Weights of a small mixture-of-experts language model, trained from scratch on English Wikipedia: 354M tokens.
Below are experts of layer 9 (counted from 0) of a mixture-of-experts language model. Rows are named router (the router's row for the expert), gate (a neuron's input weights, with its number), up (a neuron's input weights, with its number), down (a neuron's output weights, with its number) and show model dimensions 0-191. Each number is 128 + 24 x the weight over its row's rms, rounded and kept within 0 to 255. Numbers have three digits each.
Before each expert's rows: "raises" lists some tokens whose logits its average output raises strongly, later layers aside. This comes from a sample of Wikipedia text that the model never trained on.

# expert 22
raises: "1", "2", "4", "the", "8"
router:165115114120107140154158092139089099102094100157105088112115130103113144127111092133146094146156079152166164145147120147086095101139091119120109181172153134130113175135124102139144122135117148130119123128147156115114113112141152132099118115128156133121123098157130142159119146077082147150080172168101154136074175118166151102127159194113162126147116135129098119094122117124127118111100088108117153110165159143108155150131109112128099100116106123115126132145153159145137118093127125099137106129126174150154131155112109103147107115128108142164111179107111137114103132114135141166
gate11:130164122129190147143116119127118130118128081143066130154143130119115166114110121122147157102117139151107112147127113094142145159134155131125110158111103105173115134147143111149135121150133153154118086149138101118104179148161154114165145164167134063133164145151124102152138138121181102101086094128146134109141135112124088135120118149108114117143103108129086108124123160102095087125125134138089141136078081122164119115138115136104150166095142165128096088126165117075102155142114178100146141136096152127112154124126122109148146112183112113120116116149102128099133147108082128112
up11:094097126146134138127144134124103132130120172089161148117146123142136150133136172149095122120113107115139159151144153159088146106137137125136149078154158119083141105093136148081108144126161113108143162114110151120169106077122115116123155108092116189139094118096121147132144084139086160122141117098110101134118109128150141108142148127123137140104186130110174146120125072165160144113119116135143094101160165118107155138122105154154123079168117078137110150131082141173167118127124102150054113111136127110103153124178120128114118126116145130129146118128130139154128103114147105102
down11:136147172129136142178142124110117128130145102138133145153083106111086140154136144128165113141122131102185134169115126157150088086174115123115115128124125138079112130109125112156124080124163113081096119180146096129117104115118104171141128150154131104153114166157087104151086127141117102113125145134139125112140117144105118137127144113096116167166100113110150128165188120091139101089110106120103133132102114144156089099162121102149142150107147199128148126112144102096110138121136130124159132101153138160142140094105137117111106109136156138107124156146153094143074136163131126169

# expert 16
raises: " (", " and", ",", "-", " of", " in"
router:119128126148133132091100143179141165105148158096115164112129147106152123141141102149123161107128139071120089125106163107163123136121114165146128099125111096162107151093147112101147135171160154136117144108140101100119117153136114132120109139194155133135109149167121162132163092181138128151167108165106111113156102119130101135152111134131082164133163149143130188116127145117141115155152114107120122115133095109098133127121133149119138116125098075131141139151094098119113130171098133122109104127099149143115144118077149084154175128158078152161148129106147094099134100120135170123
gate6:080095147138123123121103126129146135115137157139135177145147118160187113088160113132155101148162114144109168118098112119140104130107109126109135090114119093137117153125185118152117134102105145102113161141095141130111088151111159116161158139105141119112109124095116138115102121115140121181133174117121117156147117139063111107114108107110116163155178115130150142145123134122078110113109072135179123077117110120144109129129141113094159145149134158096174157093141146117098111132142150141073129149126170131124134139099153154133096146167095148132151092125178132112136144149095132123
up6:134156103147137170108156153128158156152153173067104139153109151117114135136155155146110113090095133116145115121163115123121157140126123113103138147162131176099144080154119110112115139161139103117139156154102129100155159156104130150082118130125133130121181076145169110138138129127101104110127125096120106078144159118146132147141154121134141092131147123132101140143110105158162185080137155133158090139121099115145120132124100096133138088134142143113133107167124098189141122131082145128158153107130111100145131091167128121108108087130150171098095102158128127117097119105171116105
down6:136116119122087163108103115158125144110122114094125143131070133123204135151131129113104106144124148108167111160089128174097145159141127120101120116142096134127135143109154112131141122139144124117086137107162122141127111145094142110172149116143102177119163159093114090137099090132109156170135094163090088120153171132141081125109119123117090145147128164094115154146135135164145104102110141168144105106109141154131120154089149150113080171120127141180153128122126156165101111112113119108087123113127098122095130105159139113125131146149155119154093119153166117161142134145080137104

# expert 2
raises: ",", " and", " for", " in", " of", "."
router:123112125123133128088127154117095172099152113111107158113151112101167113083135152123130160136140158100134096088174160111116084132140135097123117096147077092109153115133114108153113192136108113101161157170106122111149138143134091139089106105140128131153127150151144140141138122155172141090128122108131112103130083133138153145120107087106105159141163096126145167123132117136161143102165149122129157127117079146166154126145144135125150096151138135164164140103106099131099101107098166154104145166102113160091149117167093156119130104169131142096157130112117121144176129133112131092
gate3:119151145140151128136066140132159108117156130121151074114136129129148133095118112113075163122123131132128135165105129113111135108148120121133143173095104147112151123103090130152089087135100140089171135136156120113139141150103129118149157140138121117145105136119134124140150084119136140139108116154118114121166164083156084083115140115142119127162134142137139135141137158138105115072101172114128136108137089107120119083121174157133103124126153080098134139105129154092097159124131170083128119133146096154198083141111111139183150084102140136126131142124135124106141146172126156184
up3:091086142120139152108139156123098120161122120113078141126122097122106119151111105154146150083150133168135115127111125132110141104166150106182131128083181140165106064158124113120119142167124155126140173138095147094140135109153127120128086133102122151148084100145135153101126089176123131173121141099116146155129139123168129122131147113128144108142125102122124157094126104148155116149097141187144163138128151098113115138161092160071123160154140116110165120132107161117106143079116147092121095115158138113162123105129158142126161109126083138094105132113134108103113099111152115149
down3:125157112153161110112149136158102116153141098149148084145125140189171115131156114119107141129115133158122093103114118134144184116122142128124096118155110127111136125119134113112106080102137109094095097145143094124161161103090129130160113105102136129090164082115096136155146127141130131145142150154155166084132158094085144094132131127135126137074135124118157133120128110114093126112113156112146165151137136133124140112136133123141096198136128100138111132108098153145169100129154105091172100116160104147125117110125078147115153126159211122139145150158132101144092128090132139104

# expert 20
raises: "0", ".", ",", "4", "9", "3"
router:187117119134089158168143117122098147172084192166093139125136117106128161139130158124119116143156125101133130099089129136151143095129137127100151184117126119157112123103149104172116108116128172126130147094113154102110145157152153118150142097138127109097185088095107139114064146127073123154144144155147157170126138169113098117105180117122152123118129157094116124158118150073115160132117108127152088138119099103119149171100147082148113127105127115145122113141167134135140138105127126145096134119128150140119150107107153109134127109130119111151153113143101168116117134142162157143
gate12:082153158128125134114161161142134153168191145130124128101103159165077162114141116131176081130087147180110113119096136123113104085120099131113111139124139134153102138132132129148133137123170131116092099140148100148145132134119102141144107149117183114112133127132158088112099111125121150104120094092142111081072136119119109134147143129152159161107133106138151116155123125121120154150126110105088168149116105132116142170128137126144076128117146150141117109120141128133132182158160143118103070150084137117117122159158169149124136105095126146129104111128083114103102090168104088139
up12:141117137147134151127151087144109058099081107148122142133140091146178117119151110136104155119178145110133132116164142092100146125111135092157133095141138113159115129128132124114135149128118131148156159113150132102105141116139160145123159126101093100141123098140123128101159120129098108120137191126112145154169116104155147104159118136124141139095096173091128153104113142158098098123161134148152075143152142123161131078136131096100110118120105103165160195112112073122135092134107136149116178115160133114149155163143107156129121140155112115107110143076149123128123127093125167147
down12:141179118115153143141132150114102139171189168126135146125115100105142135168134125173127130171120126121142160132171162115113129106148109172150114140101125131140142133097102150073123107134153125128128119135167151135109121170123143124099138140102135171119130144126130119155084158159138110153127126108148157129064157141093114078140104135134088145146115088136099128108134087120151131144085133097066131138124107147094130161106143103104159105137141108104136082117147147140168089124143133130126142107098111119120123119158095148160127114096159097145097110107084151110093105128156072134

# expert 7
raises: " ", " |", ".", "re", ",", "r"
router:111125131132145182103159177135117148135131127094151141166152091121148131088166116115142128167171169101111148090118139122112107107112123159134117108130124074121131109121153117160111168133133093124153123145085097112167112075140095152089120137182141135170147153119120140107126151168135125121155105126104138095123096141096099136119117105108127143100116108113126137123156117170104158095135154100134113125110097164151116137161141173119141157173137135146115153087129113079125087096107133134103158156128123153095129140169123173101142137160128117104133120113162143098171131123135120076
gate4:117126105092149144092141178121164138109109109094160155129138139152155148156146166127122126144115104139069101133107159160142114158161097128101085178151127105151151148152126125106148089113118138123117103133086153150154124158109126124118155152133101131150108127109133100120149117134195153165130144125161155145141128155109110105098137075149121125128119158103127129089135132102099133143099136162156107082142120134090162145110135105150146083125111112119126122124097138093122121098082130141098181194108112116131127137126098056118139131149147148149130182120155124113127146135107157136
up4:178118113079105136116113105127134144134119126144171142131125123109103132107135121133122122076170137129104125103070163081172119120135135133103101141140132129079120128154162150142076133145118126196148096098095113102158120103094173139121112194118132120132173095104108136148143125137115118110138141095134113129145089172146163132067115139110127132146131109151134127162067091100103129109133144118156138106138109122103144160140125181157115127136147156128136116090132152162142094120143132118089135137144132136132150166156124113181127137101115110133124183116135107145150146139118167140
down4:103128119126147129076141127134102143114095132153098095154121163129104104118107083111140137086085103149133136114136137121148130148128060117151110146121144180153121111091103120094104128144092195116107099146113123145114156110122112135113141085116163125118181119122129108176136182090127152159084093168084153129147147100082115154126096091135140125164118100108173135077128123129125130155089146137105106162137124149115097154127141101138145122122137145125131169099149124131141140090128123093131163130142157145130102142136131173143136111111127135134147116145146172124137125129148185149

# expert 4
raises: "4", "2", "5", "3", "7", "8"
router:150133172134119141131170087134101128156113149170081087116111084096147154178108120138139114159111117153089167133104158116124116081118089147105134169136135147107145110091110148162124107132111129150118110117119166117116141102126157111101157113115125122071151070097134155141128139123071150139117163105155130153080151158135113146116173139151137150146092142137127117138111104156101114139097107095143106139170164137109126166096141105145080095112158113122128128131124161124138140115119164143165160136162167140153134113113155099106115121115124128161099131147138147120103149157110139172
gate10:121117131096148111088132145157152142092082091165106121147121111171123121132136111166139132139123174124104142112131127099109130138123114134072101099185111184101112153121130110135116113097205137117135085108144134131088152144119162122126137138166129108095127132106149128115112139115139135108088144138123120084127129144133174148121094138119161148105116107108102119139139124132128143106145100112135127136101102103140127108105155077151105127118147137119158101104104145094086137131164100166161124171141133115158114149174143127120060168176112141126146138172128122098114136142157171169
up10:129155119144174149159148129125142124112121148115090122168162143111090166117165131159166177095129166125117147153138160133105104138113104109147128174119139105134094127148166080097143150134081136171143112135148101118124142090146139199131140126160160157131117074134103156175158145123155137121089142109161119113088128127128129177171122156123132106126109134126102110102121123105171119111161102123133149118103141109126126105142095153157152124095141122106105114126131128073125114103089100149129161079122115112094112176115105140095142132095127149130150129121132104114138090139086116127
down10:137096118092112087117156114112067097119104083150117140151122083152146162130109115095137094106138101116117180131123096168173164103110168182117106145118097123121089116128120122141121144119157110138165155142118169160140145099109140090114138152125086149108147148128141154105186171105109122124122139132147098144167114129126147135089119143166122125167098137148148160120091099126134136145125125104147103122138136157127141098134137097098146111142143098129159128122129193144129131104138102105131121093121131116135113135177155107163144161175114139126112119171094140118102153111165145158

# expert 17
raises: ".", "\n", ",", " |", "all", " ("
router:166111115085151151091108145178135146076109106143148161121114092122153119123095114134112140118127146106142095150105168132146067152152139170150153099196106128115104097130154167143134146110116129096140139127161117122110162107137116108130112129184127138134153106116112165089157128167119134155126081151134108111161083131151144151133116096106110176108130136094128148087093162145129103152146144103139143116123106133125173123098150151132140084147095117127128156120117091111082118129087150170120140137113141141148110147077127134112142139125116155162168163132125133124116141132139097089
gate6:104114143120160141133158080120127143123131128137105112133097141101131112128147132115115174141094123117131058135119154113123146076118120121123152117132141122164145125110108123127120139113143109098156156156111109110135120160144123126146132131121141104163141181213147124129136130089195100145167119095095133127110096125121105134154152115139120123132130147130104165138199083116128106160102125124083179137120114106132154180141097109135109165072111064118122117096135102122130114147112147152129147116128081106098125132128184115130139103112106119123124124148116099182132126155111164123
up6:157133070169081102137154111132120165184122120138138132154143145125130097137092101114133144097124135115150107149147204111129127079091124139137153101144119106099124136146118150140146128143131150187128097120131160122155105151143185114172131114139144097123147132111105119120118156158116122184122159113123121079097149175129128138129137129136114127142086134121143113081144155096134085104165082136116107121114147115112164129121187113092110134132136145169158123150149117108122141114094152124086141119107116120111118107131125118154127139128075161123135151178088116090130098113099121150
down6:121116166121130112087118104147108126086071076154148123140169152118154143139126121120131146127162135125143153123138092157100129143137133118136188156082125149111112132102147155082105118114132099133126118111120110114146197178118114114145155091152154118167122117147159149124108123075124111106118145118135107158147138133097157129133134134136112119142164126094108074098163130114123126131176134115133124147102137134113192163093080089154128150172114097116106152080105157115139155138110159119134111128130172124130131108123159162118157124106147166107105131084088126139105153139122124099

# expert 9
raises: " ", ",", " and"
router:088136129166124167104106132191121105111144125155130106166131136104147097125126134112103136120107133080144121141158124102115114164081104126159152108147154130160144193106183196156132177135102127123092162134108107139137123130119133117142129135122128136131130123139140130093126097145135134094145083156127083167153136123143117115174096101136092168112137182148154107155144119120099109132144136136102118153116085151100105114142157087108103097099161119145152146134138093154129101127103099129157152165134129108123138129097151126129167146112081162145116108103160093121150124154115122102
gate3:105165118154128094099138140143164080138098123131098107140134119121133095166121137142114104109129175115116120133172193110107074102115111123101086084139110123127125139154133146125125172140130149142118130139113126142121072126129104106115123162092066174103125160149118133142089133133152145152142153098137144093158104136105100104099098142164088091114112113142155142113167155159111120115119182098141115127156115114117129138112137131145145125100128121129147128154165134147134087160113134120132121161149150107128180097131152126149147112139194152155109164137117134113107185111168151105
up3:162159105128107121111145117106139124144119178165092107157137134108104129097142119150071133131120115174136109140142075155116121076141097132130131116122111098133117131087150155128170119083130120092092134165134113158136167190155142140128128116124074099133084107102100136120139079136112128125135123069189198115118102125109151145154144133132114154145175110146156120122107133103093109126128155121138109170154114140097114068110157107142138118121129131098131150136154126128135139136113136146123120093110128123121109149140126079160116141114150127121103174121153126117148092133136174139
down3:093123069104123145146153148097183125130106107129121143135148145143148127128116180074115074137124093121149152150089162119118123111127128121091134152114116147168124092122155135146152096149093127122105177123114099132116108078149108120111140128158097139110138102164138158108081132157146129133115145151132086137113106136124103157140130122106148149157125117154097154110154111125138134131137109134138159103102143129131121138133170133184108158132200097100130114123112134127117079128172126141102157124123138100127138122125138104089110109139128147139149069123103129136188182138072119161